Weights of a small mixture-of-experts language model, trained from scratch on English Wikipedia: 8 layers.
Below are experts of layer 3 (counted from 0) of a mixture-of-experts language model. Rows are named router (the router's row for the expert), gate (a neuron's input weights, with its number), up (a neuron's input weights, with its number) and show model dimensions 0-159. Each number is 50 + 12 x the weight over its row's rms, rounded and kept within 0 to 99.
Before each expert's rows: a language model's description of what the expert responds to. This comes from a sample of Wikipedia text that the model never trained on.

# expert 49
What it handles: The after verbs. The article "the" fused with a preceding verb or preposition, such as "marking the", "is the", "that the", and line breaks inside tables.
router:28 57 35 56 58 34 35 45 54 62 50 39 44 42 60 33 66 54 44 53 35 37 20 55 57 35 56 45 66 62 55 67 44 27 44 53 57 59 47 38 57 80 68 37 52 46 40 50 46 58 85 59 65 43 31 37 45 57 61 34 58 68 41 53 71 37 59 53 58 36 40 34 64 54 46 68 35 42 38 63 47 61 56 47 40 39 34 30 24 44 53 49 61 49 50 43 51 52 61 44 61 34 61 52 24 58 40 57 59 63 62 24 62 52 59 66 40 53 55 53 65 59 55 59 52 46 62 47 29 57 38 50 39 47 28 60 51 46 44 45 35 24 34 61 30 42 41 43 39 65 47 50 58 44 58 41 44 70 53 45
gate2:60 51 27 63 28 52 56 66 64 64 32 46 43 43 68 50 43 41 60 62 51 54 53 38 48 48 57 66 41 65 57 66 68 31 27 61 48 19 41 62 79 77 42 58 37 39 43 32 44 60 77 45 59 30 45 38 48 49 61 54 62 50 54 49 66 29 58 55 48 64 52 46 45 54 54 54 54 58 44 64 51 40 47 46 53 43 39 35 54 50 65 48 52 58 45 37 61 59 64 44 42 47 63 44 44 42 41 59 47 60 65 52 63 29 40 61 55 33 57 39 44 61 67 50 42 56 46 43 60 62 33 48 40 69 66 28 60 39 44 65 42 53 37 64 41 58 41 49 54 75 32 65 30 22 69 26 51 60 44 55
up2:53 45 69 56 64 32 73 70 52 50 48 47 51 51 61 40 31 39 53 50 37 46 52 53 53 36 61 71 49 33 52 27 35 66 56 44 46 37 52 60 38 35 44 65 64 40 46 49 37 42 57 29 59 52 48 59 51 48 45 59 50 36 41 57 38 62 51 34 60 29 49 82 44 32 70 39 42 19 60 38 64 54 53 50 55 49 70 49 67 27 51 16 47 38 21 64 63 41 35 40 54 47 41 56 45 54 81 56 47 55 76 65 47 55 47 49 29 48 52 47 48 50 59 53 40 49 40 48 55 70 58 57 44 61 53 57 62 41 50 58 44 83 65 40 53 61 51 49 59 51 34 39 35 52 38 61 55 65 54 48
gate3:42 43 61 64 45 57 41 56 46 56 59 62 36 55 47 39 55 54 32 18 43 56 44 40 50 67 43 39 49 59 41 57 80 35 43 76 49 57 37 40 46 59 45 33 41 37 53 34 61 60 83 61 43 39 48 55 41 56 44 46 63 59 44 45 81 45 45 56 47 40 54 24 46 87 46 53 43 79 65 62 39 51 51 50 59 43 40 48 50 39 43 65 41 43 59 41 51 54 54 36 50 28 25 21 39 56 49 43 74 54 34 37 53 26 64 78 42 39 48 57 70 47 50 43 46 40 33 32 54 51 50 45 76 44 49 41 47 33 61 56 43 37 50 51 41 51 45 53 43 60 54 58 52 48 50 51 55 61 55 65
up3:58 51 33 37 58 43 42 42 64 61 39 32 60 47 42 53 51 45 55 92 37 56 52 68 30 33 57 55 48 51 62 48 20 62 60 24 46 38 69 47 58 59 57 51 48 68 45 60 39 44 29 50 62 66 48 38 57 45 48 48 42 72 48 57 32 53 52 48 39 65 30 72 56 33 43 60 62 33 43 50 38 42 67 61 33 60 49 45 53 51 57 18 52 48 55 50 54 44 36 55 54 46 76 75 61 38 42 50 30 47 55 73 53 74 36 34 56 77 61 38 24 54 49 54 50 58 60 65 42 54 58 54 41 57 56 50 49 68 34 39 47 57 59 51 64 30 51 44 37 41 33 45 57 42 45 45 47 38 44 46
gate4:52 46 55 47 59 53 36 50 62 50 51 38 59 51 56 52 54 58 58 55 70 51 43 45 50 54 60 64 49 56 46 58 36 47 51 50 67 38 49 40 50 76 58 64 52 42 57 30 56 53 53 59 37 52 57 40 57 47 56 47 71 56 28 48 55 66 61 61 52 57 58 56 80 47 43 50 47 25 41 58 61 67 65 66 61 32 54 55 31 58 49 47 53 31 57 43 56 34 68 37 51 41 55 44 26 60 63 69 32 58 58 45 49 53 41 80 66 64 72 37 54 49 57 81 50 62 50 54 34 74 70 47 45 40 45 60 65 46 27 75 42 57 66 71 18 32 54 53 54 57 69 50 54 55 47 43 60 54 58 16
up4:51 23 61 61 73 59 45 55 77 62 26 56 59 51 51 35 45 55 56 67 36 61 49 46 64 42 62 44 49 28 58 34 29 70 46 58 53 55 60 56 58 59 51 54 41 61 50 52 43 42 72 36 48 34 56 30 75 40 51 39 57 62 57 66 68 83 59 35 57 41 30 47 66 64 43 56 49 23 52 33 79 51 74 67 44 39 34 49 51 34 58 70 32 67 52 47 63 20 53 56 54 47 54 34 43 48 70 62 48 55 43 57 50 55 47 48 65 69 58 44 49 57 55 52 45 33 49 49 41 60 53 47 55 52 55 55 52 66 52 68 39 43 56 45 38 45 42 53 46 61 49 39 40 64 47 54 76 39 52 35
gate5:47 49 50 58 42 59 43 41 51 62 65 59 73 59 67 35 65 35 49 34 57 36 35 50 45 48 61 70 56 41 28 54 68 57 24 32 64 30 43 58 43 60 64 58 49 57 52 51 37 50 55 80 50 53 52 48 42 55 62 35 48 55 43 49 25 52 62 59 78 44 54 47 49 38 59 61 27 51 44 50 47 79 60 53 44 32 34 51 31 55 56 63 53 56 45 60 38 62 53 39 56 45 43 40 48 40 13 63 72 60 53 38 58 24 51 71 59 64 48 59 68 62 39 47 39 56 57 55 53 65 45 47 65 47 30 53 45 67 29 44 42 49 28 60 49 50 42 30 38 58 62 58 34 44 72 44 50 55 60 56
up5:55 61 56 56 52 64 75 41 39 31 29 64 35 50 43 53 36 53 64 74 13 62 55 61 58 38 48 31 50 43 54 58 54 46 67 75 22 38 37 27 56 67 66 38 68 47 44 52 58 43 69 34 46 54 48 65 46 75 48 48 79 48 56 46 72 55 49 70 57 32 51 48 52 60 51 49 83 40 53 54 41 49 48 40 50 43 57 54 59 59 48 39 65 61 54 32 48 38 54 41 53 39 41 54 46 29 67 50 45 49 22 69 51 53 58 49 34 44 40 36 41 61 58 44 49 61 64 53 54 54 58 56 56 48 62 36 39 45 61 74 42 49 39 65 37 41 48 50 50 63 46 56 59 44 27 66 53 32 54 54
gate6:52 58 27 56 56 55 57 38 70 58 53 45 41 46 66 33 32 65 69 23 54 27 59 39 44 29 43 41 49 37 63 46 43 67 51 39 54 42 36 53 30 58 66 54 58 56 44 57 41 88 65 68 46 49 41 30 49 63 56 35 50 47 28 61 52 60 63 46 67 34 61 57 45 29 52 30 61 42 32 47 90 56 46 40 52 44 27 54 40 44 46 42 47 38 42 33 44 54 28 59 53 49 48 49 39 38 49 43 70 55 54 73 55 62 52 72 44 46 42 48 47 64 52 48 46 37 48 44 45 44 58 49 59 60 48 76 40 50 67 71 48 33 57 50 37 43 53 58 48 55 68 54 49 60 76 54 54 42 49 36
up6:45 34 46 37 53 32 30 36 68 49 53 47 53 51 61 68 45 43 34 34 61 26 53 29 45 48 47 43 66 43 40 47 34 65 74 26 58 52 39 47 40 72 52 57 43 59 48 63 56 63 67 49 43 69 33 41 55 57 53 40 43 35 42 50 15 50 61 32 48 37 46 40 43 46 44 34 51 45 41 41 70 38 51 26 47 52 39 45 40 54 45 34 54 26 33 36 49 33 32 57 43 55 52 45 53 55 40 49 63 51 57 63 45 58 64 48 45 49 49 52 34 53 53 60 51 41 53 37 58 42 75 47 58 74 58 47 38 40 50 79 46 26 70 56 57 41 48 43 67 51 76 57 62 68 69 50 35 42 69 64
gate7:67 46 55 63 73 54 30 26 40 66 62 61 46 49 52 58 77 46 22 47 51 47 25 33 55 49 55 74 52 56 41 35 47 63 44 39 62 49 48 69 43 66 58 30 46 37 59 32 57 57 53 64 49 45 44 71 45 46 59 50 40 20 45 48 49 56 56 46 48 57 54 70 39 64 38 53 28 46 62 35 66 73 57 62 39 51 43 59 53 48 29 60 61 50 38 71 50 40 72 26 65 51 56 37 44 42 72 70 80 57 64 42 58 56 52 47 28 56 35 54 48 55 51 51 43 56 54 61 52 51 40 50 37 50 49 50 58 47 69 58 36 44 27 34 65 55 39 32 59 41 55 36 43 70 43 46 54 49 48 44
up7:19 59 62 58 39 44 43 63 76 50 48 65 61 68 44 39 44 43 55 42 58 47 38 60 33 42 72 32 55 41 44 47 43 49 54 39 48 33 32 61 51 34 65 18 50 54 51 65 65 50 57 46 32 47 59 44 17 44 27 24 70 39 52 43 48 33 42 48 65 60 32 40 61 69 44 52 52 56 33 46 36 45 42 38 63 61 57 64 48 74 62 31 40 69 42 62 40 34 52 37 63 55 73 47 53 32 44 48 54 54 51 40 57 53 68 62 41 55 41 59 40 44 41 52 51 68 66 29 36 45 42 48 33 63 56 45 58 39 41 41 55 55 70 36 72 45 47 60 52 50 43 61 60 50 36 68 57 48 54 55
gate8:26 57 37 43 43 08 38 43 48 55 56 39 62 55 43 41 84 24 42 39 55 42 47 59 46 32 61 53 68 59 44 48 33 41 52 56 51 61 21 42 46 65 60 37 25 53 45 58 59 75 48 44 55 26 30 59 53 64 49 35 57 62 40 44 44 62 60 57 58 43 49 45 44 44 56 57 55 60 44 60 43 59 42 49 43 46 47 53 47 38 57 27 56 41 56 55 38 53 49 45 55 89 47 38 41 53 37 65 53 61 59 39 57 54 70 58 49 57 27 58 47 51 51 66 41 61 48 45 54 65 38 58 34 28 46 48 47 63 54 38 15 35 51 48 47 45 34 45 27 51 48 68 60 50 71 40 57 54 58 51
up8:58 57 48 79 66 52 47 43 63 57 37 41 53 70 56 54 51 53 37 67 45 72 31 42 59 34 64 62 36 59 56 73 66 49 43 46 63 53 64 42 58 60 22 38 48 50 50 54 47 48 36 55 68 32 66 52 54 39 38 59 57 44 55 57 51 36 53 61 54 37 49 50 60 46 53 43 67 57 53 65 39 29 28 36 53 53 54 50 49 46 53 24 67 27 46 53 40 61 66 65 44 70 78 51 57 39 33 62 63 46 58 56 47 79 44 45 60 32 53 29 45 37 62 49 53 55 59 66 61 46 53 63 50 48 55 42 43 36 69 54 34 33 46 37 64 67 65 47 61 52 47 73 44 32 51 51 71 61 69 28
gate9:47 69 45 44 58 42 31 51 47 57 32 54 17 31 44 40 67 63 53 35 17 50 37 69 58 50 62 57 55 52 40 57 26 32 33 36 45 63 55 55 66 66 48 57 46 62 62 30 44 45 56 63 42 63 52 49 51 44 55 42 51 56 47 61 42 64 58 57 27 60 45 48 40 28 34 63 71 42 34 42 72 46 51 61 52 57 21 42 24 71 47 43 51 77 48 58 70 44 58 52 42 42 41 64 62 36 46 58 62 57 69 29 54 54 52 56 48 57 64 42 36 58 44 65 51 50 74 48 54 52 57 53 39 35 31 53 46 63 56 52 57 34 73 43 49 33 46 72 65 57 57 43 54 45 47 54 41 40 59 40
up9:61 34 35 68 30 68 26 46 33 41 83 48 49 65 45 54 41 79 67 74 46 64 41 49 44 61 48 46 40 56 50 34 44 58 40 62 51 73 59 40 57 70 34 40 45 54 38 30 65 49 45 56 51 55 42 46 44 46 51 62 46 71 58 62 49 18 32 74 59 49 43 52 64 50 53 58 56 63 54 67 19 35 36 50 60 54 39 43 52 62 55 56 54 48 23 53 33 69 66 62 45 39 63 61 41 36 29 43 51 51 43 43 52 42 32 56 40 47 68 47 49 64 28 40 53 61 38 47 39 40 40 58 40 46 36 37 45 47 50 29 46 64 46 50 57 58 54 51 33 52 51 58 61 37 44 44 59 67 38 41
gate10:60 31 44 67 46 58 59 38 53 80 60 64 65 55 85 49 52 46 31 57 47 51 52 45 56 45 36 53 73 59 55 56 39 42 56 52 45 37 24 58 51 59 36 31 40 34 45 47 37 52 55 58 50 39 39 43 55 70 70 75 54 47 41 41 46 42 55 42 39 36 58 48 71 38 43 50 42 43 44 47 58 51 41 47 51 38 49 43 50 65 50 50 45 61 42 58 32 55 58 37 41 42 39 67 43 44 49 49 49 57 28 53 52 47 43 42 38 61 55 42 55 53 30 60 42 53 50 42 14 50 39 56 65 68 55 43 58 50 57 52 70 75 54 41 30 43 44 60 48 72 43 55 46 41 94 20 54 80 59 44
up10:46 26 55 52 70 33 63 54 49 64 46 68 64 61 57 52 54 57 64 55 55 39 59 41 32 42 54 61 75 45 50 68 40 53 53 42 20 45 42 39 55 50 24 39 36 59 55 57 51 50 55 64 43 53 68 44 59 47 46 45 51 52 50 55 57 64 33 38 50 38 48 56 68 48 50 26 67 58 56 53 60 31 36 35 56 50 56 59 51 67 45 44 49 42 24 65 37 41 51 74 50 75 42 59 41 51 66 52 53 56 30 37 42 38 51 61 70 72 35 62 59 41 47 74 46 56 36 38 66 44 36 56 45 62 40 46 30 71 52 60 39 49 27 50 43 40 60 56 68 77 32 67 42 50 59 27 51 47 57 31
gate11:40 47 40 55 69 52 41 40 50 73 63 43 47 57 56 62 50 52 53 38 29 38 06 51 52 38 40 41 57 55 62 63 40 63 48 31 69 72 44 49 44 67 42 58 53 38 53 58 35 49 59 75 82 36 56 47 48 54 62 44 56 44 40 50 63 66 68 65 71 72 58 35 56 44 55 47 58 56 33 40 42 45 28 60 42 27 48 47 59 38 52 53 58 80 51 58 48 50 72 47 61 50 48 58 35 62 52 53 56 61 47 32 52 57 56 47 34 46 58 40 75 69 56 68 43 58 58 46 27 80 48 51 57 50 44 48 53 42 51 48 38 44 70 46 38 28 47 41 32 59 41 38 64 51 64 43 51 50 46 33
up11:77 47 67 47 43 70 49 33 58 51 54 36 62 55 38 57 30 43 89 54 65 41 40 39 63 39 51 41 54 34 54 58 30 57 63 46 57 52 70 37 40 56 52 51 55 57 45 79 70 51 58 61 42 48 63 39 48 58 46 36 62 43 55 49 53 61 71 63 51 41 39 67 63 55 54 33 55 63 49 44 45 64 43 54 38 43 21 42 54 69 48 21 68 32 78 23 48 57 48 45 43 42 50 49 37 48 44 62 55 55 28 52 43 46 63 45 68 52 55 46 56 42 42 50 52 43 34 46 57 70 70 56 39 46 67 76 43 58 39 74 51 46 53 54 41 59 35 49 55 58 57 59 58 73 44 37 57 50 68 39
gate12:29 73 44 61 55 53 53 70 43 66 40 51 58 60 58 40 43 19 44 60 43 39 58 54 45 73 54 55 52 55 67 61 60 44 50 35 63 32 60 56 68 61 82 40 54 49 44 50 40 37 71 43 51 43 39 47 52 51 77 45 57 71 57 51 72 50 63 48 56 53 52 45 43 54 49 48 42 41 61 46 09 51 52 49 49 45 31 19 50 51 67 42 62 68 44 48 64 48 68 23 41 66 34 38 56 54 41 64 52 52 73 36 53 61 52 64 46 43 51 42 53 53 40 39 53 41 52 38 32 59 55 43 42 37 56 26 48 60 30 57 60 54 63 55 54 34 39 53 46 41 63 44 44 29 62 34 37 54 58 67
up12:47 44 59 49 35 46 50 42 55 45 66 49 46 41 46 61 54 81 61 54 64 62 42 46 83 38 44 28 55 57 34 12 37 43 42 67 52 31 48 43 41 51 41 61 49 56 46 66 51 68 33 42 27 54 66 42 51 55 26 55 57 44 49 44 44 50 40 54 25 40 41 62 64 53 57 46 42 50 40 66 69 44 46 59 42 61 52 69 51 64 51 47 46 24 67 36 42 54 37 49 63 42 56 62 46 27 79 33 53 52 46 77 50 52 45 44 59 46 69 49 44 53 70 51 48 61 68 76 37 64 34 55 56 54 61 60 51 40 53 38 58 51 53 65 57 61 52 57 44 63 35 63 78 38 47 54 65 42 37 53
gate13:48 51 51 46 55 59 36 64 30 54 55 45 40 23 45 52 44 65 61 71 17 38 60 45 56 48 63 48 49 69 37 56 22 63 35 57 65 69 37 45 57 90 44 27 46 38 53 46 48 58 43 33 30 63 35 39 61 56 39 50 27 61 44 57 51 61 45 49 43 52 40 34 54 57 40 48 48 61 23 59 52 33 45 73 34 52 29 50 35 68 50 63 50 62 62 42 58 49 69 48 50 33 46 33 44 59 35 66 42 47 53 48 56 53 74 43 43 52 55 44 70 52 49 50 52 50 77 45 42 39 48 56 63 41 36 31 62 33 51 27 56 41 41 54 43 37 48 62 29 47 56 44 67 47 55 45 37 57 43 52
up13:76 66 55 44 45 61 40 53 43 49 58 69 41 37 57 55 42 72 44 49 30 34 47 78 68 57 51 47 55 52 29 74 60 64 40 54 54 56 45 69 44 85 36 20 62 56 46 35 35 44 79 28 48 63 20 39 47 59 36 41 44 60 53 51 55 63 39 64 50 56 57 46 70 38 52 55 49 46 60 60 54 52 46 63 38 55 29 44 38 41 43 66 47 58 42 55 54 56 70 53 51 28 40 29 32 61 60 60 69 52 65 50 61 42 61 35 56 55 56 59 67 52 50 40 50 39 56 41 57 40 66 59 69 34 52 47 58 44 64 39 56 40 33 49 51 45 45 62 44 43 62 48 48 53 43 57 27 61 38 69
gate14:52 65 18 45 56 63 32 59 40 71 39 55 33 33 42 50 70 40 34 34 53 35 44 71 55 50 57 45 55 69 66 55 48 53 38 57 44 30 51 61 59 56 58 60 15 57 49 49 47 52 76 64 65 51 52 66 46 36 57 50 59 57 52 47 35 51 56 36 44 53 43 43 43 52 44 63 54 62 52 39 56 56 50 54 46 40 66 52 37 55 31 64 61 28 49 70 45 35 43 43 75 74 59 37 65 53 22 61 57 48 59 41 49 46 48 63 32 41 47 41 47 52 48 46 53 63 56 44 38 49 48 47 69 56 47 26 60 73 53 59 54 59 53 21 40 28 52 56 28 32 47 56 68 28 48 44 53 31 65 50
up14:45 44 53 48 49 47 58 34 33 55 40 32 52 60 53 23 40 41 45 36 36 57 47 50 35 62 68 29 37 34 39 53 56 54 50 60 73 41 52 46 59 39 59 66 56 52 66 35 50 59 41 42 33 43 43 27 60 50 56 51 47 45 50 48 45 50 58 69 61 46 39 56 72 46 65 44 62 40 50 47 36 47 45 43 44 46 21 47 67 69 85 30 66 40 50 38 46 47 36 23 25 46 38 55 44 45 33 48 33 52 44 43 55 65 64 33 27 24 73 41 48 50 35 51 58 55 52 54 47 63 53 54 47 39 55 59 46 51 57 38 65 49 69 51 50 55 47 53 50 36 66 52 20 66 79 53 53 50 55 76
gate15:45 63 34 58 63 52 42 52 36 61 35 56 51 35 37 57 64 58 48 40 48 55 46 68 40 44 49 41 54 71 58 51 37 29 35 28 51 44 42 58 54 34 67 53 35 51 36 52 53 81 53 53 65 53 58 61 40 65 62 56 77 52 37 53 44 48 54 65 54 48 52 58 53 50 53 27 42 58 43 53 57 42 67 49 64 23 59 44 52 72 33 59 72 53 65 55 57 80 60 32 71 36 72 61 33 45 36 51 56 67 54 50 57 42 48 68 56 43 52 41 44 59 65 49 36 60 62 53 37 69 52 43 53 69 74 30 51 47 37 29 60 29 37 42 32 34 46 57 44 41 33 60 44 41 56 43 64 74 55 57
up15:64 35 53 62 31 47 38 42 57 56 50 31 41 56 72 56 46 33 32 53 46 58 42 35 57 39 54 49 67 30 40 50 61 59 61 63 77 62 64 53 63 66 46 49 72 50 51 32 49 35 36 46 46 32 36 36 54 46 48 56 36 57 45 41 63 40 64 50 58 40 50 48 34 62 55 83 52 49 59 53 25 61 33 55 37 65 48 53 46 31 43 68 48 66 34 46 24 22 52 57 32 52 32 67 51 58 53 50 52 53 33 55 52 43 57 32 38 44 48 49 60 69 34 61 48 48 40 36 61 36 61 70 32 43 19 61 57 40 59 57 36 59 50 54 75 58 45 44 61 41 66 46 64 33 47 44 46 49 59 42
gate16:27 68 53 55 57 66 42 34 64 38 21 41 47 51 58 52 32 25 51 64 54 65 39 52 47 56 55 40 57 58 65 63 62 46 47 61 74 51 50 68 72 49 65 40 61 35 56 41 34 56 57 54 69 23 57 45 39 41 51 35 69 40 50 52 62 58 47 49 76 77 26 43 81 64 49 56 36 65 54 46 44 63 51 27 49 41 57 35 64 61 49 65 42 44 51 59 56 29 37 63 58 41 77 50 46 31 67 43 46 53 34 47 47 28 57 56 52 48 38 55 50 69 52 53 43 44 38 40 52 54 59 39 52 54 56 56 45 38 58 58 27 63 57 35 34 45 48 39 54 60 42 76 48 42 34 41 64 52 49 49
up16:54 46 76 51 39 64 56 61 60 69 58 52 47 48 46 58 52 26 81 52 63 70 70 33 53 43 54 57 55 38 66 49 55 39 45 62 59 42 51 51 52 31 41 70 50 41 39 80 50 57 12 44 58 33 64 53 29 42 39 54 52 53 61 53 55 43 60 23 60 29 23 42 52 31 52 52 42 85 39 53 59 56 60 52 48 51 69 36 55 50 60 60 46 51 53 53 40 37 36 66 47 42 45 45 58 43 44 48 47 50 41 71 54 53 45 56 76 44 61 47 50 41 58 35 54 47 34 37 36 50 31 53 40 47 43 47 47 31 44 56 49 50 41 45 46 62 58 63 51 52 34 67 49 21 68 34 63 35 48 62
gate17:58 46 58 43 64 44 42 54 25 48 62 41 59 53 41 51 62 63 62 37 33 51 50 47 59 65 48 32 68 59 54 52 45 52 51 48 57 56 36 71 45 46 65 38 53 54 43 39 53 49 32 56 41 61 65 27 59 85 63 47 53 55 53 37 13 66 54 81 40 52 50 32 39 71 43 35 42 39 47 45 38 60 56 73 51 48 45 53 32 62 40 56 58 73 45 42 71 56 76 37 59 43 43 29 33 44 32 52 55 62 34 48 57 70 70 41 59 41 62 66 47 62 63 46 44 52 80 51 32 51 47 58 55 64 62 55 60 65 43 40 54 31 44 57 48 35 44 49 39 55 40 42 46 51 31 52 65 56 60 44
up17:47 68 51 39 43 34 37 58 46 57 56 42 48 54 47 35 59 42 51 43 61 61 46 72 38 62 44 34 61 46 60 81 60 63 47 43 60 35 47 09 62 59 70 56 43 57 63 50 46 55 44 60 48 62 34 38 52 57 40 32 54 64 57 50 56 35 48 59 43 65 58 34 58 69 38 59 55 42 46 52 30 60 41 37 67 55 49 53 38 38 51 50 62 31 65 70 52 60 42 49 39 60 45 60 46 38 39 56 42 46 76 35 54 29 35 63 57 49 60 59 52 44 36 48 58 18 59 36 78 63 51 60 57 34 47 57 31 51 48 68 56 76 65 63 40 40 48 79 69 48 54 67 51 48 44 51 32 51 46 42
gate18:49 53 39 63 57 42 55 49 32 82 61 46 40 48 54 51 79 47 39 37 61 47 13 50 48 35 69 44 50 56 54 47 35 28 33 57 63 58 58 61 48 48 71 46 63 37 48 29 56 69 35 53 50 51 46 51 34 60 55 60 61 39 50 37 67 45 57 52 53 50 45 55 56 50 30 61 19 49 38 43 52 69 69 71 58 45 43 57 51 67 39 61 52 27 50 66 54 44 64 41 63 31 75 55 40 51 64 85 61 64 50 61 58 43 58 59 54 69 65 50 46 50 51 71 38 58 58 54 53 64 44 42 44 46 48 62 70 49 45 51 51 36 62 54 59 34 35 46 46 34 41 55 44 49 59 37 71 65 48 30
up18:55 33 46 61 58 62 37 47 58 86 55 57 59 49 47 55 60 64 47 62 86 54 41 21 30 46 52 49 42 66 61 49 48 45 52 45 43 51 52 86 58 56 61 21 44 43 44 43 44 59 32 52 62 47 44 67 43 55 37 52 46 45 48 59 32 47 50 45 56 55 54 68 25 50 46 39 38 43 56 55 58 59 66 39 41 49 57 53 45 54 40 45 44 20 58 62 41 52 61 59 57 42 76 48 43 66 59 63 66 52 79 34 42 63 47 68 55 57 28 73 45 50 51 52 49 47 51 49 46 44 64 48 39 43 55 62 48 54 72 38 25 36 32 43 59 48 44 59 59 49 62 69 58 62 41 51 72 55 49 24
gate19:45 66 41 47 35 40 58 53 38 48 57 49 42 46 67 24 41 62 65 44 29 30 55 60 43 20 46 69 53 46 29 31 61 41 46 37 43 34 58 42 46 50 61 68 42 53 30 56 60 37 53 38 90 50 45 62 45 53 51 69 45 40 48 55 45 42 40 54 39 57 43 70 31 33 61 48 46 31 56 64 64 41 63 67 49 38 28 56 45 17 34 46 46 58 46 53 65 49 56 45 43 39 57 59 49 40 48 56 54 56 68 46 52 67 72 38 55 42 59 45 68 67 52 55 46 41 41 50 49 45 65 43 51 60 45 48 79 51 49 45 58 64 47 67 31 48 31 32 70 30 42 73 47 59 50 47 52 60 41 60
up19:40 68 40 70 31 62 34 42 48 47 82 36 23 60 36 46 41 64 50 27 53 32 61 37 54 13 49 66 41 45 36 50 55 55 59 59 51 41 60 31 47 47 54 45 48 47 47 46 45 41 50 75 51 47 50 53 60 46 52 63 62 57 47 51 50 36 32 84 41 44 58 49 34 39 52 65 64 57 33 59 44 43 43 44 51 45 67 50 49 29 52 52 48 28 51 46 48 61 40 52 32 24 41 59 51 49 45 50 37 47 46 30 45 53 48 44 37 39 68 45 57 49 48 47 52 60 33 52 50 41 49 29 38 32 43 59 68 56 36 55 67 60 37 61 33 37 54 61 63 76 58 58 35 49 34 33 55 69 31 68
gate20:56 72 45 73 61 59 63 57 34 49 55 53 60 47 52 44 54 48 13 68 70 57 53 72 46 28 59 27 69 61 58 40 34 53 45 63 55 53 39 51 40 46 51 60 39 56 51 66 42 64 58 26 67 38 44 43 56 51 49 54 67 63 55 46 30 43 50 54 64 45 42 66 53 63 56 33 63 67 59 61 54 56 58 50 56 42 57 44 59 67 32 49 58 42 23 54 43 54 47 42 49 27 43 54 29 46 60 45 61 63 41 48 67 72 45 67 44 80 65 37 40 53 54 56 42 28 39 54 50 62 52 53 51 44 52 73 52 71 54 46 59 35 56 50 32 29 50 47 48 79 68 75 38 46 60 50 53 51 46 40
up20:66 61 30 53 43 33 38 34 13 41 46 46 36 70 56 41 72 76 36 39 38 50 61 47 59 76 38 42 70 42 47 40 52 66 46 76 44 53 54 51 58 51 50 47 63 61 61 33 44 37 71 52 58 50 41 52 40 49 43 68 40 56 47 52 51 45 33 59 50 55 80 54 60 49 59 45 80 42 59 66 52 52 53 49 65 47 49 59 45 49 35 67 50 53 40 78 23 45 55 38 47 50 39 71 28 51 51 38 44 46 57 40 50 48 51 61 31 39 58 52 68 61 40 43 49 44 37 37 46 49 58 62 49 40 54 27 61 72 48 43 46 51 49 28 55 64 56 52 42 28 51 26 41 44 32 50 33 36 52 48
gate21:72 59 53 53 61 40 62 55 49 64 44 82 50 62 50 56 55 31 45 58 60 75 56 59 47 44 39 54 52 67 68 41 71 43 47 36 40 69 39 80 60 65 55 31 37 37 45 72 37 53 52 45 53 40 34 58 27 46 41 58 74 39 61 43 55 83 64 54 47 44 43 60 39 27 53 72 63 62 60 37 61 41 62 34 48 63 40 44 66 36 41 59 55 71 59 39 59 39 43 72 56 46 59 48 45 47 52 35 63 55 47 45 54 39 49 33 60 54 34 65 41 56 51 56 44 51 57 46 34 47 51 59 57 47 51 40 47 45 61 45 37 53 65 39 62 40 42 40 31 52 53 62 42 28 64 46 49 36 34 16
up21:49 53 35 57 50 50 57 40 40 58 51 54 32 46 37 61 56 69 54 46 42 54 37 78 51 64 50 21 53 44 54 49 50 51 50 45 47 56 64 29 64 45 57 59 62 48 50 58 65 47 47 57 51 47 72 69 56 58 57 49 72 63 46 59 53 48 41 51 49 34 35 50 36 48 41 72 58 36 66 48 67 49 57 64 36 48 46 51 24 38 52 74 52 56 48 48 32 29 25 69 43 66 49 59 54 64 63 52 27 54 41 83 51 60 56 48 49 47 62 54 51 70 45 64 47 43 49 30 26 44 44 55 72 45 41 56 53 46 50 49 43 46 40 32 28 38 53 38 46 41 39 59 42 24 34 64 89 37 36 38
gate22:52 29 42 37 28 53 45 29 38 53 51 52 69 43 68 38 62 46 25 47 38 32 82 50 37 31 51 41 49 36 56 46 48 37 51 47 34 50 55 53 33 51 69 50 40 29 38 60 67 40 52 65 53 37 41 33 43 78 45 47 34 52 26 44 55 52 54 48 53 61 49 85 46 49 42 54 26 36 64 53 61 53 47 78 35 49 44 31 51 36 50 34 46 54 40 44 37 34 72 45 58 54 28 33 37 55 52 47 63 57 50 32 52 59 56 45 34 75 63 52 54 60 37 54 47 36 57 41 51 43 59 52 66 39 57 59 53 36 46 51 26 60 56 54 52 59 54 41 29 53 49 42 56 53 76 50 37 43 61 45
up22:57 36 42 66 45 56 38 39 43 64 40 51 77 62 35 70 56 59 35 54 29 78 79 53 36 45 53 35 52 50 52 42 41 53 45 54 39 54 56 69 54 50 50 20 46 37 43 47 34 56 56 63 57 39 48 47 45 62 44 44 51 53 55 41 54 57 46 49 49 57 56 90 53 54 53 29 46 36 67 53 55 49 63 53 47 54 45 40 54 38 31 48 50 34 57 43 38 34 65 48 54 50 45 36 39 45 78 49 52 53 41 21 41 55 55 49 36 51 55 48 28 71 41 55 53 47 46 41 34 47 64 44 73 22 73 34 51 42 63 50 16 69 64 41 41 66 52 52 33 56 42 45 55 48 49 47 76 37 46 38
gate23:40 52 46 51 66 31 49 51 51 40 62 31 79 50 40 51 59 31 58 51 65 55 52 67 38 57 56 59 64 52 60 67 48 24 50 41 46 57 46 47 63 28 62 50 44 46 55 73 40 48 34 78 54 34 64 44 71 42 64 33 68 52 47 53 49 61 62 51 69 25 64 55 57 47 50 45 71 56 30 56 34 57 47 44 55 46 38 49 41 54 65 63 62 66 47 58 46 33 23 53 50 56 68 45 48 40 33 66 45 52 23 44 52 60 57 59 83 72 27 43 36 49 65 55 50 74 50 39 33 50 50 57 40 43 38 60 37 57 35 57 36 38 47 57 45 50 29 41 68 63 51 53 47 45 63 46 59 46 54 63
up23:27 55 60 58 76 53 40 46 50 50 39 42 41 66 53 62 30 52 31 37 56 43 43 53 53 36 69 43 47 47 76 57 38 53 48 46 49 57 71 29 62 66 70 51 80 38 52 47 63 49 70 44 49 46 50 42 42 43 26 62 48 58 49 42 84 49 31 53 71 46 56 36 42 67 52 78 32 40 35 46 50 57 48 57 41 48 43 56 53 18 46 47 37 59 50 60 47 49 36 44 58 41 39 19 50 45 68 52 53 46 59 56 56 78 62 49 50 39 63 52 64 48 36 41 47 22 54 75 67 64 48 43 57 58 44 55 64 42 55 46 35 30 46 37 32 48 56 55 57 45 48 43 64 46 55 55 55 57 43 34